From a checkpoint of a small mixture-of-experts model trained on Wikipedia: 12 layers.
Below are experts of layer 6 (counted from 0) of a mixture-of-experts language model. Rows are named router (the router's row for the expert), up (a neuron's input weights, with its number), down (a neuron's output weights, with its number) and show model dimensions 192-255. Each number is 128 + 24 x the weight over its row's rms, rounded and kept within 0 to 255.
Before each expert's rows: a language model's description of what the expert responds to; "raises" lists some tokens whose logits its average output raises strongly, later layers aside. This comes from a sample of Wikipedia text that the model never trained on.

# expert 30
What it handles: Mid-word pieces and digits. Digits inside numbers (ISBN 978, 984,09) and inner pieces of words and names, such as par-ad-igm, Luke, Victor, Mario.
raises: ",", "-", " and", ".", " (", "/"
router [159 146 117 135 126 126 140 113 115 115 131  89 138 102 148 118 103 136 126  72 121 111  96 161 134 116  97 133 167 145 142 119 146 138 160 106 138 131 136 147 113  98 135 172 139 173 114 113 106 140 103 167 115 142 118 157  90 125 122 117 124 156 138 143]
up0 [140 146  91 168 131 129 121 135 139  90 155 163 106 146 117 127 137  98 146 153 130 143 110 116 112 126 130 135 125 170 136 141 136 141 124 139 132 140 128 131 142 124 115  69 118 124 113 142 155 116 145 148 109 169 137 110 122 110 156 158 162 135 133  97]
down0 [127  93 133 150  86 105 153 142 144 132 124 148 139 142 185 119 147 138  96 128 144 123 148 142 138  89 116 121 129 134 143 170 113 150 105 122 150 152  88 129 178 119 128 132 155 106 122 134 152 107 117 152 131 142 104 135 154  88 133 136  99 123  94 100]
up1 [151 123 125 150 173 128 120 165 160 112 106 152  99 124 121 147 122 141  99 133 130 143 112 122 125 101 163 188 101 137 149 127 146 140 135 166 116 121  80 128 100 120  98 125 132 134 147  98  96 180 106 127 116 158 130  75  92 151 139 114 127 134 212 110]
down1 [143 137 108  97 134 140 132 106 155 101 114 118 133  79 119 100 141 164  96 152 135 121 137  96  94 116 107 152  86 120  99 140 161 122  83 144 137 145 130 137 129 152  60 149 134 146 122  95 104 118 129 106 118 107  69 142 123 109  79 145 136 117 159 118]
up2 [120 125 116 120 139 156 153 139 151 140 135 105  97 121 112  94 175 152 114 184 184 149 145 146 134 148 163 112  75 154 111 148 160 128  93 191  91 112 154 130 156 156 122 144  49 131 112 131 178 124  93 139 141 140  98  97 152 128 151 116 109 142  97 116]
down2 [137  95  86 134 101 107  90 116 148  90  92 150 179 124 162 121 132 147 149 150 130 152 146 112  96 160 116 109 151 117 105 134 139  97 126 144 141 136 135 128 148 118 110 160 151 133 180 139 167 137 119 132  99 103  96 114 121 144 139 113 159 130  88 112]
up3 [131 140 151 125 123 130 148 135  95 115 106 118 151 143 124 146 109  81 132  95 121 136 103 146 118 114 166 116 135 133 162 101 124  90 123 120 132 165 162 133 150 156 171 162 144 117 115 110 122 146 130 129 125 131 113 164 150 134 170 149  76 108 127 138]
down3 [ 84 158 110 148 143 131 147 115  96 122 118 108 144 116 153 107 112 154 132 172  61 181 138 132 154 113 144 127 112 120 101 114 107 171 133  94 124 131 134 131 178 114 130 132 104 130 127 137  88 142 167 151 132 137 100  84 116 129 156 113 110  90 116 110]
up4 [125 138 120 120 139 125 158 118 104 134 139 136 111 109 109  99 120 119 148 142 129 112 109 129 113 111 102 136  88 143  69 147 135 141 211 122 134 126 160 122 136 128  69 120 147 114 138 139 157 115 164 104 116 125 138 127 120 167 142 120 127  84 136 103]
down4 [129 176 154 120 155 102 102 105 113 144 155 149 133 137 131 166 103 120 111 196 160 134 117 162 151 185  84 172 104 153  86 145 130 159 190 162  99  84 121 100 116 137 122 155 141 113 133 125 140 131 120 137 132 115 115 164 137 124 107 141 149 137 121 106]
up5 [117 148 121 148 153 159 117 126 126 106 112 126 103 154  94 153 151 151 161 136 148 138 134 137 128 151 144  86 111 128 140 122 103 106 128 160 122 155 113 122 115 158 146 105  97  75 154 120 141 133 104 111 111 126 157  67 182 139 142 140  74 128 156 110]
down5 [144 149 139 135 148 116 108 133 120 112 144 139 164 142 117 113 151 108 120 124  94 145 104 140 109 105 150 118  88 146 123 139 126 197 141  98 109 123 127 115 124 135 139 136 104 147 136 150 110 114 163 144 111 174 105 122 100 131 168 171 105 167 131 114]

# expert 10
What it handles: Hyphens and equals signs. Hyphen and equals tokens inside compounds, ISBNs, chemical names and math, plus line-initial list dashes, as in general-purpose, c=1.
raises: "ced", "5", "2", "3", "4", "1"
router [140 112 121 120 133 115  91 163  90  84 124 167 148 131 111 121 126 132 132 145 142 176 140 126 137 114 125 147 101 133 122 136 152 136 107 136 140 138 119 147 169  86 121 114 129 131 104 150 125  89 158 160 119  86 119 102 159 135 142 139 134 151 124 163]
up0 [ 64  79 154 110 167 133 120  87 121 119 112 134 119  99 151  95  56 165 115 162 171 118 181 112  95  88 134  95 137 120 147 189 116 125 106 118 161 157 122 131  96 137 125 110  86 152 113 141 150 133 129  71 122 133 123 108  98 154 108 153 100 161 104  99]
down0 [139 164 116 104 145 148 137 126 140 107 157  70  95 177 139 129 112 141 116 128 115 138 148  90 124 113 101 138 128 104 119 132  95 112 110 115 138 157 131 115 115  99 143  98 154 157 115 148 158 138 152 134  82 148  81 130 149 111 140 173 144 142 151 134]
up1 [ 97 133 110 137 144 143 101 122 100  91 133 153 130 174 133 123 130 115 102 151 138 128 120 131 134 161 155 138 139 128  87 142 122 126 157 163  97 133 117 119 132 117 149  84  86 108 162 142 127 136  53 142 123 131 168 110 174 157 146 146 135 178 132 105]
down1 [102 133 118 133 134 156 147  85 133 108  98 134 145 155 132 133 153 132 135 134 128 127  73 117 139 141 138 140 104 147 126 163 112 137 123 139 126 118 131 116 101 148 170  92 164 124 132 130 116 158 125 127 164 188 105 131 152 129  61 121 152 115 125 117]
up2 [162 118 120 110 126 122 144 157 117 148 161 129  95 119 163 152 127 124 114  91  88 112  84 139 167 113 135 117 131  84 146 103 131 161 177 156 137 160 151 169 130 142  86 157 146 140 142 145 132 152 117 110 108 150 110 110  93 131 134 155 143 135 123 139]
down2 [145 161 144 106 148 134 179 137 117 168 129 157  93 125 122 139 142 149 116  86 151 127 133 145 130  91 100 110 112 144 136 132 129 177 113 109 154 145 160  99 128 146 147 118 130 144 160 168 135 158 123 160 112 120 122 122  93 107 143 114 111  97 151 132]
up3 [134 120 123 162 122 151 143 143 146 117 162  90 162 101 151  83 156 126 122 117 113 130 133 107 159 116 155 147 115  86 147 106 127 155 192  88 138 111 126 147 132 105 162 158 158  90 171 149 126 162 100 126 132 124 138 123 132 171 108  91  90 124 136 146]
down3 [ 69 150 123 124 180 150 170 143 126 125 109 145 104 135 135 146 107 112 103 149 143 153 171 129 117 121 108 121 158 124 169 119 136 172 142 113 102 117  86  87 149 132 143 126 152 140 158 127 137  82 182 103 154 130 154  65 111 167 101 157 150  95 156 127]
up4 [ 91 113 107 101 139 114 119 125 157 128 128 146 117 165 136  81 127  85 131 132 106 145 146 121 140 123 147  94 155  97 131 165 133 140 143 124  95 153 109 120 137 110  97  95 135 100 122 161 124 136 149 107 140 160 127  96 134 140 123 149 111 126 143  97]
down4 [152 130 122 115 134 103 105 130 143 158 149  90 152 137 104 109 155  86 155 125 134 138  95 121  97 148 121 113 174 101 137 146 138 100 121  92 103 160 126 134 117  93 168  63 123 132 135 136 142 109  93 139 111 159 124 161 118 156 145 131 120 121 116 105]
up5 [115  93 199  86 134 103 122 161 117 144 109 130 106  87 117 116 131  79 120 120 143 111 134 153 113 176 140 158 155 113  94 102 108 126 153 109 159 157 124 148 140 154 103 134 124 122 146 127 117 121 141 134 130 116  98 116 108  90 128 110 110 136 123 129]
down5 [118 116 138  88 139 128 157 126 115 170 111 121 153 122 139 170 130 151 122 134 143  97 131 114 126 138 106 143 145 151 181 115 117 141 129 110 141 145  88 125 153 127  81 117 114 157 158 145  99 130 113 156 124 123 112 125 133 121 137 165 126  89 146 132]

# expert 32
What it handles: Sports result word pieces. Word endings and verbs about matches and change, such as Semifinal-ist, reb-ound-ing, lost, win, loan, return fixture, seat change.
raises: ",", ".", " and", " for", " (", ".\n\n"
router [109 113 107 145 165 113 143 117 120 147 106 118  76 136 132 164 109 117  92 119 124 140 130 134 141 145 159  97 104 147 176 139  79 146 156 127 156 130 161 123 141 140 107 102 122 137 114 161  91 142 124 175 121 150 111  95 110 164 136 137 113 148  98 112]
up0 [ 97 154 163 152  51 117 125 120 137 126 110 130 177 146  55 123  91 166 117 138 159 120  99 126 128 160 138 169 123 120 127 152 166 153 119 156 143 163 169 106 127 151 138 141 117 143 109 114 129 125 137 111 141 130 110 156 117 124 139 142 152 126 113 110]
down0 [125 151 140 139 149 123  99 138 138 118 132 136 129 107 102 114 133 156 129 125 152 147 127 124 159 117  82 127  98 114  93 102 122 131 166 123 158 187 102 162 115 131 162 127 143 123 134  88 101 114 130 116 141  74 161  97  70 117 113 172 151 117 131 101]
up1 [170 103 132 153 117 171 138  97 161 129 110  98 133 139 110 128  93 131 136 134 168 127 123 157 133 128  79  95 141 148 131 101  89 131  74 139 118 135 133 204 157 154 107  92 140 117 129 121 178 109 110 111  89 138 164 104 156 108 176 129 157 141 144 118]
down1 [141 127 120 114 138 142 111 130 144 172 114 137 194 123 145 130  88 138 158  92 146 131 144  99 129 105 111 138  87 160  82 123 125 148 115 119 142  95  83 148 174 109  86 122 117 140 178 115 130 159 144 147 149 124 150 100  89 117 108 117 140 120 135 136]
up2 [109 121 116 165  97 145 114  80 109 162  84 101 114 153 111 161 137 139 131 162 211 132 100 163  54 108 152 109  96 123 123 145 120 119 129 127 129 137 127 126 135 134 132 156 123 103 142 121 121 149 143 144 140  75 102 142 158 170 136 143 104 147  85 129]
down2 [109 142 133 139 146 157 135 134  80 124 150 146 133  96 148 131 159 146 143 131 136 156  84 107 151  76 156  84 115 122 106 102 115 153 120 122  98  88 153 140 132  74 151 134 127 153 127 172 116 126 143 121 120 163 158 142 130 101 133 140 112 124 113 137]
up3 [154 100 126 138 161 163 107 131 143 110  91 108 102 129  99 136 134 104 117 113 130  99 109 136 107 135 149 112 115 135 139 114 156 181 127 119 118 160 130 102 127 116 106 132 105 151 129 103 125 139 170 114 143 106 115 123  95 176 133 125 102 162 136 142]
down3 [141 119 140 151 165 101 160 106 141 135 107 166 121 106 114 107  74 116 142 106 120 122  88 123  70 121 124 128 105 135 112  64 114 112 126 154 166 142 146 135 169 102  97 154 130 131 135 132 121 170 134 138 123 167 156 130 137 111 130 122 107 128 148 125]
up4 [139 114 158 151  70 129 112 126 114 126 117 107 121 100 104 142 110 100 112 111 128 106 103 101 111  93 118 129 189  70 148  93 186 140 152 149 131 143 109  88 165 135 137 148 160 144 132 107 120 131 109 144 141 126  79  86 158 152 155 150 103 121 127 134]
down4 [111 132 147 140 112 128 164 165 156 108 161 123 115 104 110 115 101 168 128  98 133 101  70 139 146 106 117  92 160 153 169 107  80 158 109 124 149 168 134 141 161 168  93 150 145 124 150 143  93  96 156 175 107 104 153 113 111 152 108 115 115 147 156 139]
up5 [136 136 164 101 110 129 146 119  74 162  72  95 167 122 164 165 137 100 137 152 139 114 102 115 106 144 139 115 100 126 116  97 111 146 117 155 128 153 128 128  65 119 142 148 137 125 138 113 166  78  69 144 119 101 113 144 127 107 168 169 170 135 199 119]
down5 [128 171 144 139 157 139 117 149 117 157 131 146  94 127  81 154 126 113 129 175 130 145 147 121 112 137 136  98 101 137 155 161 159 140 123 142 144 122 128 116 131 136 106 157 150 137 127 118 119 174 152  82 132 166 126 129  72 115 127 146 156 124 157 168]

# expert 22
What it handles: Biographical life verbs. Life-event verbs after he or she in biographies, such as died, returned, graduated, worked, plus place in medal tables.
raises: " the", " by", " a", " its", " pre", " it"
router [133 106 134 152 124 114 144  92 162 131 131 102 104 111 114 138 141 119 147  96 105 139 139 133 150 134 110 125 141 116 140 143 112  95 160 118 109 147 106 109 182 123 139 181 110 177 121 100  91 137 106 131 154 107 163 151  93 176 129 135 102 108  95 119]
up0 [154 167 142 142 124 152 105 103 100 160 116 132 119 104  97 139 135 156 111 102 103  87 116 114 165 144 166 125 123 177 139 136 156  90 156 114  97 120 120 148 142 135 167 108 139 107  89  77 135 162 163 136 131 138 131 125 183 131 102 143 129 112 154 125]
down0 [134 161 102 133 128 113 129 159 106 118 144 172 101 142 100 151 130 105 147 144 165 135  91 223 151  89 127 103 116 147 136 144 159 140 121 133 115 130 128  93 147 128 119  90 136 111 148 152 107 115 139 120 125 123 107 138 137  77  90 127 178 111 121 146]
up1 [122 119 145 120 160 124 113 108 117 113  92 136 162 143 159 103 162 156 125 138 139 115 125  94 122 124 111 146 120 119 141 146 103 141 111 135 179 136 144 111 106 160 177 113 128  97 108 108 147 133 107 120  78 102 135 120 135 154 130 139  83 159 134 125]
down1 [ 78 142 158 133  56 185 143 123  98 112 135  79  94 136 167 144 158 136 138 160 121 126 111 157 139 144 157 126 111 116 112 101  89  95  92 103 136 142 124 119 135 114 138 129 141 141 116 121 140  83 116 142 148 105 111 151 122  97  84 173  94 139 138 138]
up2 [131 157 130 138  95 102 132 101 167 145 127 106 168  90 157 130  49 100 137 103 112 130  98 121 122  87 126  87 141 107 111 110 106 113 136 131 132 153 131  70  85 136 146 104  89 160 149 100 114 119 144 115 103 112  96 108 109 150 140 172  83 111 147 148]
down2 [176 160 127 108 110 144 143  63 102  88 130  89 162 155 149 166 148  87 130 145 116 106 129 156 105 112 145 164  84 152 118 155 170  82 150  96 101 137 143 130 105 141  83 124 132 167 108 125 145 146 158 137  86  54 107 141 109 138 139 156 134 133 142 137]
up3 [116 136 115 139 120 122  62 157 115 127 131  84  87 111  91  93 140 113 116 118 141 114 154 111 128 112 132 105 132 163 190  62 149 129 106 128  82 149  99 111 128 132 115 107 141 167 152 126 111 139 112 137 141  93 139  99 153  95 124 145 138 101 142 125]
down3 [157 136 109 152 140 129 140 108 128 140 105 112 110 156  64 126 168 148 129 175  91 118 161 129 122 127 125 137 119 125 115 128 140 105  90 126 128 130 127 109 158 155 147 118 115 154 144 128  94 161 113  95 142 135 141 128 131 126 116 144 112  97 145 123]
up4 [178 113 100 147 116 124 124 126 122 178 154 100 151 148 114 139 173 148 149 145 100 166 102 137 157 110  74 146  86 121 170 111 135 139 111 114  74 123 126 110 111 102 130 119  99 157  93  59 102 138 169 142  69 116 122 132 105 109 117 107 100 171 115 154]
down4 [129 130 131 142 140 121 125 155 153 132  77 162  97  91  77 150 137 165 133 161 126 156 141 149  98 124  97 135 153 117 135 105 130 153 115 155 120 105 142 100 155 185 116 154 143 162  97 152 140 147 107 146 129 118 158 123 140 113 122 115 138 124 170 139]
up5 [113 134 108 134  76 152 118 129 109  93 158  83 132 123 130 108 134 115  95 133 122 145 133 137 154 144 117 108 147 151 117 129 152 163 117 131 105 155 105 141 138 119 110  96 122 115 122 141 160 120 123 177 131 143 134 157 125 111 159 132 146 111 102 107]
down5 [146 111 115 159 131 142 112 161 117 101 152 201 138 117 152 150 128 118 135 122 154 149 158 150 138 134 117 132 112 130 123  45 131 158 127 113 150 118 123 151 146 165  92 163 141 119 131 128 150 150 124 124 132 132  95 134 132 135 149 137 177 138 126  83]

# expert 31
What it handles: Year digits. Second and third digits of four-digit years in running prose and lists, such as 1-7-58, 19-9-3, 20-1-4, and century ordinals.
raises: " •", "+", "En"
router [140 135  84 126 159 119 142 140 157 126 169 157 116 153 139 143 161 155 159 116 160 126 110  98 150 147 152 150 126 131  93 146  94 123 134 140 145 145 141 140 133 129  89 114 140 132 157 139 131 131 133 135  94 117 152 147 131 143 134 129 117 120 157  77]
up0 [125  75 160 115 125 144 128 143 119 141 147 142 153 132 121 154  99 119 123 146 107 109 112 163 142 101  40 129  95 133  87 137 131 131  80 142 111 142 102 139 156 111 111 176 111 118  98 159 110 141  99 125 160 104 116 124 149 124 136 115 130 163 126 161]
down0 [150 163 119 153 132 146 142 126 137 138 113 132 117 111 173 119 150 133 112 137 160 113 150 150 143 154 123 149  97 113 136 147 152 129 152 153 138 115 130  92 141 119 114 154 114 134  92 125 143 176 111 124  64 122 207  88 150 163 145 113 122 142  99 168]
up1 [131 121 115  95 166 135 106 150  58 107 110 121 132 130 128 142 125 155 162 102 122 160 106 185 170 177 118  90 125  96 114 129 125 161 110 155 152 101 155 141 157 135 127 181 104 141 188 182 120 129 114 132 130 130 117 159 116 125 141 137 105 133 126 167]
down1 [120 131 124 163 138 127 134 120 123 131 146 173 141 127 165  99  73 177 146 123 138 126 114 166 127 126 142 133 148 115 136  83 163 113 109 155 121 170 123 143 114  94 108 119 116 100 103 111 159 124 135 133 159 121 100 129  97 116 103 102 102 138 145 119]
up2 [138 165 103 126 142 130 117 118 140 124 125 134 142 106 144 168 161 118  95 139 142 124 112 120 136 149 103 127  97 138 110 145 176 127 152  78 121 153 104 124 123 138 154 155 120 148 115 122  81 100 136 125 148  68 126 153 120 137 119 127  96 176 124 138]
down2 [130 102 112 122 145 117  86 117 128 140 132 110 150 154 101 108 110 119 151  72 117 140  93 173 137 143  75 134 105 134 129 112 126  88 115 119 108 121 123 122 151  88 118 105 116 167 161 103 130 110 137 107 160 112 142 144 124 111 145 135 136 116 111 122]
up3 [140  87 166 108 104 121  86 141 144 125 124  85 141 138 110 113 106 116 102 170 107 155 171 129 129 113  89 113 122 127 167 150 178 126 141 141 143 125 103 104 128 117 136 124  91  99 131 152 142 148 149 127 130 153 139 122 182 147 132 171 128 143  97  99]
down3 [ 95  94 165 147 114 117 137 135 142 118 140 101 103 109 112  98 134 147  91 170  83 116 117 100 151 116 113 126 148 172  92 114 106 123 109 120 139 110 105 161 157 128 150 180 180 158 113 117 138 103 134 150 136 158  91 101 140 106 104 115 151  95 145 129]
up4 [136  81 122 117 105 153 149 115  99 159 123 116 122 126 139 164 167 116 122  55 127 114 118 159 154 134  83  91 146  93 155 106 130 128 132 161 144 180  76  82  83 107 107 141 129  98 175 102 108 164 140 151 146 124 105 103 157 144 119 133 154 140 146 140]
down4 [103 145 121 137 168 140 165 122 132 132  90 173 168  92 120 164 105 125 103  81 149 128 111  83 133 159 161 126 150 131 148  64  80 181 162 116 157 141 100 142 133 159 117 163 158 133 159  97  82 150 137  89 127 179 133 154 133  90 126 132 131  91 128 158]
up5 [123  98 139 139  90 142 119 137 103 105 103 124 137 111 118 135 153 117 189 127 113 142 137 138 122 102 110 158 159  92 122 132 128 115  85 188 108 123 153 117 128 130 136 140  81 123 131 146 144 119  75 113 159 148 120 103 107 134 175 151 158  95 119 128]
down5 [146 152 124 121  97 130 141 117 148 146 108 139 133 137 147  98  86 140  98 127 138 100 184 126 138 125 138 110 142 140 156 122 125 180 139 114 103 168 119 116 133 135 118 153 138 116  91 119 164 138 140 106 115  94 134 132 129 132 139 126 174 158 156 173]

# expert 63
What it handles: Accented foreign name pieces. Letters and pieces in Spanish, Hungarian and other accented names, such as Gonz, Lás-z-ló, Mu-ñ-oz, de, José.
raises: "ic", "-", "ant", "."
router [157 142 122 126 124 109 175 155 130 151  94 136 149 117 149 157  88 118  78 168 123 124 113  97 112 128 113  87 133 157 132 126 134 121 152 121  85 107 150 109 108 118 137 121 138 136 145 122 113 126  81 151 161 127 103 158 106 104 138 176 139 132 119 129]
up0 [107 114 162 137 155 108 148  86 107 142  89 132 177 119 125  87 125  99 101  99  97 107 157 179 130  83 139 120 138 177 129 127 119 175 128 155 167 128 144 117 118 113 141 158  79  85 123 130 101 110  98 137 145 105 116 130 131 111 125 119 108 141 116 127]
down0 [ 92 139 113 121 174 134 116 104 147  83  99 109  95 145 158 114 129 136 129 145 160 161 131  80 120  86 147 131 115 134 114 104 135 155 150 125 126 145 140 140  76 132 109  77  94 132  86 112 121 124 122 138 142 154 164 142 116 149 125 144  90 152 157 120]
up1 [120 161 105 143 179 110 139 141 172 112 126 113 161 137 153 133 140 138 161  94 109 128 166 120 122 147 121  89 145 138 165 125 123 110  95 157 123  85 150 114  86 107 166 127 116 132 143 152 104  87  82 138 117 155 121 124 125 136 117 146  99 136 129 124]
down1 [151 143 157 156  84  89 137 154 129 146  77 125 112 121 134 142 105 141  75 139 139 129 140 117 132 107 110  60 172  89 119 105 133 144 108 135 141 147 150 150 143 106 118 151 147 128 128 102 120 156  95 144 129 138 121 156 107 106  98 114 145 113 147 139]
up2 [118 145  97 144 172 138 167 146 107 162 114 146 133 131 134 112 157 150 117 155 129 113  96 135 122 115 147 128 147 136 151 109  63 157 110 136 118 127 144 120 141  99 169 135 132 150  76  85 130 113  99 119  75  93 115 155 159  79 110 144 122 152 117 152]
down2 [114 132 109  94 141 111 125 151 160 124 154 143 126 155  76 119 171 132 108 125 122 145 109 113 101 144  89 135 146  89 129 119 155 136  68 106 154 147 168  97 102 130 124 136 106 150  73  90 111 102 169 142 118 142  96 120 113 149 130 143 164 140 129 115]
up3 [ 78 153 197 155 136 127 145 152 112 125 137 151 140  97 110 103 145 120 122  74 127 108 114 128 120 107 173 136 133 144  99 155 107 143 137 143 135 109 131 126 112 142 101 143 159  93 123  99 101 145 104 110 133  87 173 133 113 135 118 127 146 112 108 137]
down3 [143 158 139 135 126 115 132  87 118 149 191 162 131 138 148 107 132 125 169 110 113  91 116 160 110 114 129 164 105 137 127 125  95 156 152 133 114 150 127 145 121 157 129 137 130 144 143 132 129 119 124 152 120  74 134 101 104 151  68 105 153 117 115 119]
up4 [139 157 147 125 153 126  91 138 116 114 145 140 136 123 121 102 140 144 132 129 129  80 170 129 133 136 111  90 140 163 126 112 135 160 157 145 134 151 110 126 127 168  86 133 111  88 131 169 117 140 105 121 152 144 118 110 156 121 154 129 138 174 116 110]
down4 [117 106 145 134 107 117 120 129 126 129 169 129 148 189 119  67 142 113 127 158 103 133 102  92 173 111 157 111 167 118 132 132 159 153 111 115 123  92 103 135 100 128 140 135 167 112 137 165 118 101 109 141  90 130 162 137 123 128 106 141 161 118 120 119]
up5 [124 131 129 126 100 136 138 120 126 113 128 104 103  82 115 136 117 151 111 163 162 114 107 152 136 108 184 128 138 155 119 161 127 103 171 105 184 127  84 147 125 161 105 161 116 137 114 125 200 102 115 135 155  64 143 140 101  89 145 123 122 166 126 187]
down5 [157 123 112 131 147 145 106 155 149 108 183 110 135 124 133  97 122 114 151 133 126 119 123 127 107 150  94 112 119 125 161 163 135 114 113  90 149 138 179 146  96 180 145 156 153 154 162 165 135 133  89 140 102 101 134 130 116 147 160 106  98  99 101 141]

# expert 55
What it handles: Sentence-ending punctuation. Periods, semicolons and closing quotes that end a clause or sentence in prose, often before a new sentence or paragraph.
raises: " He", " In", " It", " The"
router [157 134 155 153 131 116 111 142  84 133 165 169 141 153 100 133  98 126 159 113 143 172 117 150  82 143 127 138 135 116 103 158 119 122  80 141 130 175 123 107 132  88 118 101 133 117 138 118 179 121 122  97  97 151 107 128 128 100 134 134 127 125  94 140]
up0 [117 135 149 152 116 132 140 149 137 100  98 119 145 128 187 109 134 144 159  78 146 134 123  91 136 170 111 144 139 105 147 138 155 102 134 144 129 111 139  85 145 151 126 151 138 128 118 172 150 166 105 163 109  83 103 145 150 134 132 148 129 110 144 107]
down0 [140 121 143 107 119  78  93 129 114 109 141 138 137 156 130 124  92 109 124 179 145 125 144 123  91  82 116 164 139 148 100  97 131 138 153 119 145 136 153 139 141 112  92  94 119  88 170 113 140  70 156  90 135 128 115 167 141 169 142 139 144 122 113 110]
up1 [120 198 101  71 130 119  87 111 114 153 142 125 131 107 132 130 101 111  95 146  78 146 124 127 137 127 106 151 175 131 127 136 109 120 135 124 121 122 117 121 105 160 149 121 115  66 105 147 128 127 131 128 122 119  68 125 144 158 174 124 136 172 119  90]
down1 [185  99 129 122 134 153  76 146 115 150 139 163 140 148 143 138  87 159 135 107 121 108 155 126 145 179 128 136 115 133 167 111 123 129  89 170 112 122  77 156 160 176 129 144 117 138  84 118 134  88 161 126  91 132 133 123 148  86 136 152 139 121 138 151]
up2 [136 145 131 124 126 146  88 119  97 141 142 131  86 103 160 133  91 126 130  93  82 133 105 131 144 161 143 119 134 136 123 100 164 135 116 162 107 160 166 116 107  98  85 111 188 127 101 121 141 105 116  95 117 147 150 146 117 115 136 117 146  92 126  79]
down2 [ 85  86 166 125 148 102 118 154 110 103 158 178 141 157 128 149 114 136 153  87 125  78 124 153 157  76 144 122 111 147 126 130 154 114 145 147 148  90 146  99 152 175 108  79 129 145  97  95 130 141 121 156 112 174 135 122 163 150 128 103 151 132 132 154]
up3 [126 161 141 178 109 149 125  95 142  92  95 123  78 116 115 139 122 116 154 152 168 139  77 166 139 164 144 123  76 126  92  94 136 104 116 146 115 121 122 138 162 134 154 132 136 179 141 123 133 109  90 120 124 142 126 142 162 116  66 113 133 161 136 108]
down3 [129 119  99 141 108 133 119 128 123 106 126 109 117  95 102 133 179 115 112 134  98 130 159 136  85 129 182  89 102 114 131 165 138 142 147 127 126 134 158 155  72 157 152 153 159 119 103 157 101 171 119 130 158 165 166 118 126 135 121 128 154 138 114 130]
up4 [128 133 133 157 133 151 132 128 114 125 123  85  98 115 134 120 130 168  95 126 143 104 120 132 166  83 133 113 103 136 134 102 118 165 169 129 103 105 118 179  82 117 137 154  57 122 141  85 139 127 131 136 137 113 166 110 167 143 142 119  92  80 184 133]
down4 [ 96 156 136  83  88 149 127 142 111 111 134 100 154 104 118  94 109 108 118 122 122 105 156 179  96 112 130 106 120 122 125 137 154  85 133 148  74 105 158 103 139 115 194 107 152 147  71 110 123  92 148 152 142 108 143 174 149 104 107 141 171 126 100 114]
up5 [128 142 128 137 193 109 135 148 146 143 132 143 117 173 102 107 150  87 139  99 144 113  98 106 131 120 126 133 130 134 138 131 173 137 113 139 143 124 118 134 143 124 101 155  94 153 133 163 132 100 121 138 127 123 115 149 156 165 103 140 135  99 138 149]
down5 [129 104 131 107 148 131  93 135 147 138 143 156 134 123 126 127 159 113 129 121 134 111 109 113 111 134 103 129 155 130 119 122 134 124 154  87 156 171 176 162 125 136  83 107 112 100 145 136 137 142 111 106 166 148 117 141 129 129 171 115 114 115 106 157]

# expert 47
What it handles: Word-initial fragments. First letters or short opening pieces of a word split into pieces, like st-rove, sc-reaming, ab-breviated, often in foreign or quoted text.
raises: " or", " |\n", " and", " over"
router [110 106 140 135 103 108 130 138 162 120 105 129 188 119 130 149 154 107 129 156  96  67 155 113 134 144 119  99 136  92 142 155 149 124 127 105 121 107 101 141 138 125 145 149 138 150 163 103  98  94 126 163 120 125 165 142  73  97 184 118 137 135 107 126]
up0 [130 147 127  99 137 151 137  46 114 119  95 132 135 117 126 136 150 129 170 165 136 121 160 154 123 122 151 100 126 129 137 125  92 107  93 145 158 178 103 132 134 122 126 127 114 124 164 130 131 109  61 130 145  95 145  84 134 135 123 197  81 153 191 175]
down0 [118 108 135  84 148 162 145  84 131  87 122 121 125 123 126 144 116 141  96 139 132 122 150 115 133 125 130 192 170 109 123  99 124 119 124 144 135 145 128 172 142 122 139 122 137 120 136 127 113 129 128 155 101 114  86  99 133  80 121 162 129 127 157 107]
up1 [124 144 155 121 136 155 138 118 107 103 108  85 134  90 121 124 132 195  98 126  90 121  97 150 138  81 100 104 148 152 166 123 144 136 113  66 170 134 148 162 128 124 135 131 102 114  68 137 140 106 147 117 175  92 167 107 141 145  77 127 113 139 158 145]
down1 [150 121 152 138 129 126 101 113 113 147  89 125 114 120 129 126 162 142 112 137 113 101 119 120 126 168 133 161  86  82 115 120 115 162  59 135 121 111  98 153 121 144 177 173 150 166 138 145 148 162 147 132 191 127 135 137  78 104 141 132 103 144 151 123]
up2 [128 151 175 138 101 129 119 155 129 123  99 128 113 144 134 119 115 160 157 120 137 111 132 122 110 110 136 112 152 154 119 158 164 142 117 155 134 111 118 116  65 105 113 135 114 137  94  85 105 134 142  82 134  83 115  89 145 204 124 117 162 137  97 146]
down2 [121 175 113  92 179 156 134 117  81 122 118 107 147 108 115 126 157 114 159 143  89 122 104 113 123 142 160 172  95 136 157 144 141 134 108 127 154  88 154 141 138 111 106 120 130 144 102 125 167 124 141 149 143 134 160 159 152 135 130 151  89 117 114 130]
up3 [155 122 112 142 105 131 136 117  98 119 101 105 139 117 116 104 132  83 120 152 138 133 101 116 152  85 109 178 105 116 107 113 141 164 170 155 118 104  97 119 134 126 153  97 155 156 116 136 130  94 113 125 144 113 126 143 111 152 168 141 181 136 193 146]
down3 [ 87 130 122 154 118 147 104 120  79 131 117 136 139 129 143 115 102 162 156 152 120  85 147 106 146 116 141 107 109 121 134 121 101 145 111 110 128 106  80 127 183 122 133 142 168 166 116 144 125 105 170 174 144  98  94 157 155 178 113  90 111  97 159 153]
up4 [135 135 102 123 182 121 107 126 154  91 107 164 153 135 140 162 104 138  76 146 142 129 154 109 132 127  95 116 119 172 126 143  93 161 137 100  96 125 120 137 125 100 125 127 148 113 128 125 155  91 126 128 161 118 158 132 138 105 133 134 171 141 124 107]
down4 [122 118  99 156 164 170 132 109 161  80 102 142 134 158 161 127 138 115 122 137 114 123 137 143 110 124 138 190 151 141 119 142 122 177 142 114  64 115 136 129 148 146 155 148 136 151 151 140  63 139 131 105 167 164 140 143 122 161 125 138 117 115 101 109]
up5 [175 107 106 109 124 132  99 105 164  90 162 144 152 118 105 101 102 156 109 116 114 131  78 119 126 155 128 138 110 143 129 132 122 115 151 101 131 126 177 157 111 144 163 105 172  70  96 120 120  97 111 127 182 127 140 145 122 126 104  89 137 172 159 131]
down5 [139  96 124  91 129 116 171  83 112 126 122 146 192 121 140  96 108 132 115 129 133 132 148 124  81 141 141 145 105 135 116 127 103 129  94 114 118 137 127 138 157 169 132 111 120 148 142 151  98 150 161 115 149 144 142 105 130 105 168 108 135 133 175 129]